{"num_hidden_layers": 14, "hidden_size": 512, "n_experts": 64, "experts_per_token": 4, "d_expert": 64, "d_shared_expert": 0, "hidden_act": "swiglu", "moe_layers": [1, 2, 3, 4, 5, 6, 7, 8, 9, 10, 11, 12, 13], "router_score": "sigmoid", "normalize_top_k": true, "routed_scale": 1.0, "balance_loss": 0.00695, "balance_bias": false, "init_std_router": 0.0216, "lr_router": 0.00148, "vocab_size": 8192, "norm": "layernorm", "norm_eps": 1e-06, "tie_word_embeddings": false, "optimizer": "soap_variant", "learning_rate": 0.0024, "beta1": 0.95, "beta2": 0.95, "batch_tokens": [65536, 131072, 262144], "max_seq_len": 1024, "train_tokens": 578800000, "max_steps": 4322, "dataset": "wikipedia_en"}
Below are experts of layer 10 (counted from 0) of a mixture-of-experts language model. Rows are named down (a neuron's output weights, with its number) and show model dimensions 128-255. Each number is 500 + 25 x the weight over its row's rms, rounded and kept within 0 to 999. Numbers have three digits each.
Before each expert's rows: "comes before" lists some tokens at least twice as common just after its tokens as in all text. This comes from a sample of Wikipedia text that the model never trained on. Tokens count by the router's weight.

# expert 55
comes before: " |", ".", "–", ";", ")", ":"
down0:483483503518507513537459550536516536521484484494490493476516529506547517486511453482500515526491488492494470491514513478485471505489476522523497484432523510512483499522476557521552524526465490503506492538487461501482496510490481565480524528515516551574500517497534528506487475451521505473537521510476526549514509479488497529506511509485510504500536500488488507478490512482515449477491

# expert 26
comes before: ",", ".", " and", " of", " in", " ("
down1:482513466518461484486475489497478508515491474490512476478518510475525494497543537543514504515525494522467498541520500492481465498464501504505510472538460506502516487471486501524488477468548451467505485537498510496480476508511494514458481502539522502497524503501486489488479502492493482489530495511499467480479468447500484518558502481506523491496455567477489492491446542517454517484471

# expert 7
comes before: " the", " a", " which", " an", " he", " his"
down1:526465482497545514505533523540479511492524495500504446526522512511464499493458468530486521512467506494453543493502504516464551518494498507529490512446490479534511488491474474510509466504473491513482494505481475483445463467501482500453469553467512496484498472555479492519508553481484529526534515490498489506538495466482457492515512544467480475491523489511488523494511473516455467520486

# expert 49
comes before: "\n", "  ", "|", ":", " —", " No"
down0:526531519511519451535480499526502525518505475565506473478540431479539523476467543477500484508483516491521456457506508463464523511533464505488486484477488480531491461495488471527499559516531466524523482491501490512480450479532511523517486511461502527545504523495491496471517432514491504501510521498519512512523516480508473494485516483511482495529486491509505524441484511497483548507516

# expert 4
comes before: " the", "-", "|", "\n\n", " a", " The"
down0:468486474513507478491499488498449515515516504498461513485552535519510508514529490536504483502490551507525499496551484530483479490491518556512494513469496465524497476476471480526486506494478526517497478513452475467539496505477474468503502473500559547488500500531514514481525546488493471550476529511506521536519517522472504552534507487544468500532495529506497507478504510440492512501513

# expert 15
comes before: " the", " a", " an", " be", " first", " his"
down0:521518515532477538524495476523492493518518483532471512489520485470522542530482510500479501472508461479451510517483541527492532479522514460504474546500483506504510492523492439514500495522499473529452532474514501538483501518443508475508484516490537555506505515538497499477507483468492518471518467543512490503497515478470543494473582525502569477498483506445483537516496505514474471479480

# expert 53
comes before: " |", ")", ".", ",", "–", ";"
down0:458480511498526492509512471516498490488483482481536519472478499536501485528478498509513478519513480504485494531515509550503494502552494521491518538493498508514545456462473522509511476486476509486526509522531492479506490476495497522521502480473497528466473495476475506518505517515474463522416520511526468461545526472486524517530513465513530504505571493570482503505513489547540464496503

# expert 24
comes before: ",", ".", " and", " of", " in", " ("
down1:459496460516492552460466465520510529508517484524516506496476497497502496509544550501509510527433454483476477511493507497468507470511505482514483512516486473506500503507470501537489540493503528490517484490529515494536477498436520480554510512526499553549449526539443448523499489455496467499484492462479488493487500515442487538490465529479523492523482528513506502524515493427494504488484

# expert 56
comes before: " |", ")", ".", "–", "%", ";"
down0:534517515485550485456515494515469542487565535523459519487499549512524454530529534550463511489552478506520490489456502477511511544492544528519500485498463496559536504509477458491500514500474495527488549545497487538514508501517462497501503482483506518526528493502501493492518513506453512488490470473541505464488522497549518506499495534458516486531525479485490493438508485505516513479490

# expert 52
comes before: " |", ")", ",", ";", ".", ":"
down0:506496503529517495480527490529472516449524473512500498484520477473446552531509513476528501497468495539535483527460492482512525537509481489497492486495509483537484469460510523485443510477497504528536504471488477480500508466515445459513463519517506472541479525491518493466526477474484512468491467520492522523496541476516535486532520481518504502489519429514507497499453518457509511483485

# expert 20
comes before: ",", " (", ".", " and", "'", " was"
down0:523507499478501500505497494506528505514527516475506534542476509469466492548511496457506424513498544494480469510456534529526509481508507547496528513485513486527507476501464475474514533472513471486488523483496483481531527517527453503531502504493500560525470506484554499480527496459504576471454485543479505521490475496516523532501484504502519481477523477497489488526505532491530496484508

# expert 45
comes before: "\n", "|", ":", "  ", " -", " United"
down2:529553483509490481468507471479523516508498529460465504528459532498534510461542526509481547447484521549490471513470505509461503455495525462530478496503471506462472495508516506461497504532516467537518482504523557526468543510518505518512503535534480506507515496477475513515557540489506443474488499518454484510501503494507490479544508504499480478474484529481479455528540482549494497484513

# expert 44
comes before: "\n", ":", "|", "  ", "\n\n", " -"
down1:546493498515466541532533456507474554455506457530543485520487561506535502505539477497490485516486492468534526534483506511479469506509520498497492481510474487491509484514477502468544506469505478465465500492508520480496497508495511516470518480508496509559513508432488536516511477521501517519487495526489528514469515541481506483496442531495470497537567523510531533497495462517496472527515

# expert 12
comes before: ",", ".", " (", " and", "s", " in"
down0:493498447463536507513462524508524493495522485480503523497467564493523498460497518520523465493496514508522524480513530480567505490518477478465489482522498516497537506519481507486525431477522495561488489481509487502483466477531529498513487471538510491506496509497492472494532461520503470472475498493508486474518492532554506445504483512497523520484504515477497526500484526540515520507513

# expert 9
comes before: " the", "=", "-", "|", " a", "The"
down0:536509508480523481504571546448499486511519550489532490508431499475500493509487470478525467485457494500495487518490493505507536442465499523457513502476509501489490451494503499542479505494466523490450528524515481551521507500534503511528483508437471519498517490499465494478540493505481442540491489538453470516499536508533480504513513515532464509493527458497453485511502535441519493516533

# expert 18
comes before: " to", " in", " of", " was", " and", " is"
down1:573491498496537519517474523518502471510482480540561507518538468508499474492514504527525498527504485475500488466527497499484506443502495519431471484434468486492490495546465528477529474497481492471464493498492496519476511523498573526475494445489497558550578496527539486533487530493528541509519508480459504497513521507498506553487495495490519501494506497510496504453548467545533470513503

# expert 48
comes before: "\n", " |", "|", "  ", ":", " /"
down0:512515494508485554500490520485521461522566500528472486500521469479471529477500453504465515501507505497519521511509472490472495533478528493471494518497493446496522497483515518465461511456497507537518538473511510501548467539496523457497493534562507479519513496451567472487489505481523516496495449510488472556483505528534487537532477500510504483485499491509475467493515491497518531497503

# expert 0
comes before: " the", " a", " his", " The", "\n\n", " an"
down1:446488492538513480512533471528513521505491479510488464502506488488523529453451509531460504548525509465524542510470474469508486518474529499517488474486502504478523502519485479497485498517485520511509528493522520523523499515514476499485485522530483542531501498501512505488525441497494490509480493494496500484474535503506499502497498496488507499480510477516503520505493541514515484498483

# expert 6
comes before: " the", " a", "\n\n", " his", " The", " he"
down1:473491472502531509541504465512502534512486504494498466505506519504473500490517468463467502503531501514522470486465509452513523523530515517480492515513499510500500525504521466469502465532483511505474511533477467493498496504476471493572499542466488476522583537514526551510476469530479491493481549514515514483528490499465520505504496491571525485507494502481530496484501501532473468484509

# expert 30
comes before: "=", "ed", " of", "s", "ing", " to"
down0:507470531527499482496487544474498505457488489505521518491455466492530467535504487508461478495506503537473488468538530531489511535482506494491508496547533515470496516539473503520482496484548504513488507504503471478542512482504474476467501477476497522523466453528487507455503500535503484476521510509470446510477507513490503467540514473556516520481506509456512476501483484533494515496494

# expert 29
comes before: "=", " of", " to", " in", "ed", "s"
down0:492524495501484540494489478499523464480499511512513488501481497529527491471535525524495511497503494517496522520523532483490498478477468514477519538536483469515491472464526534515538489461558524548526519422519543500512491508513447549561509498510469463506515488479495501477471484477531501504476454526533508494478492526481510514493541489491476458478471483468493499481513469518488491475481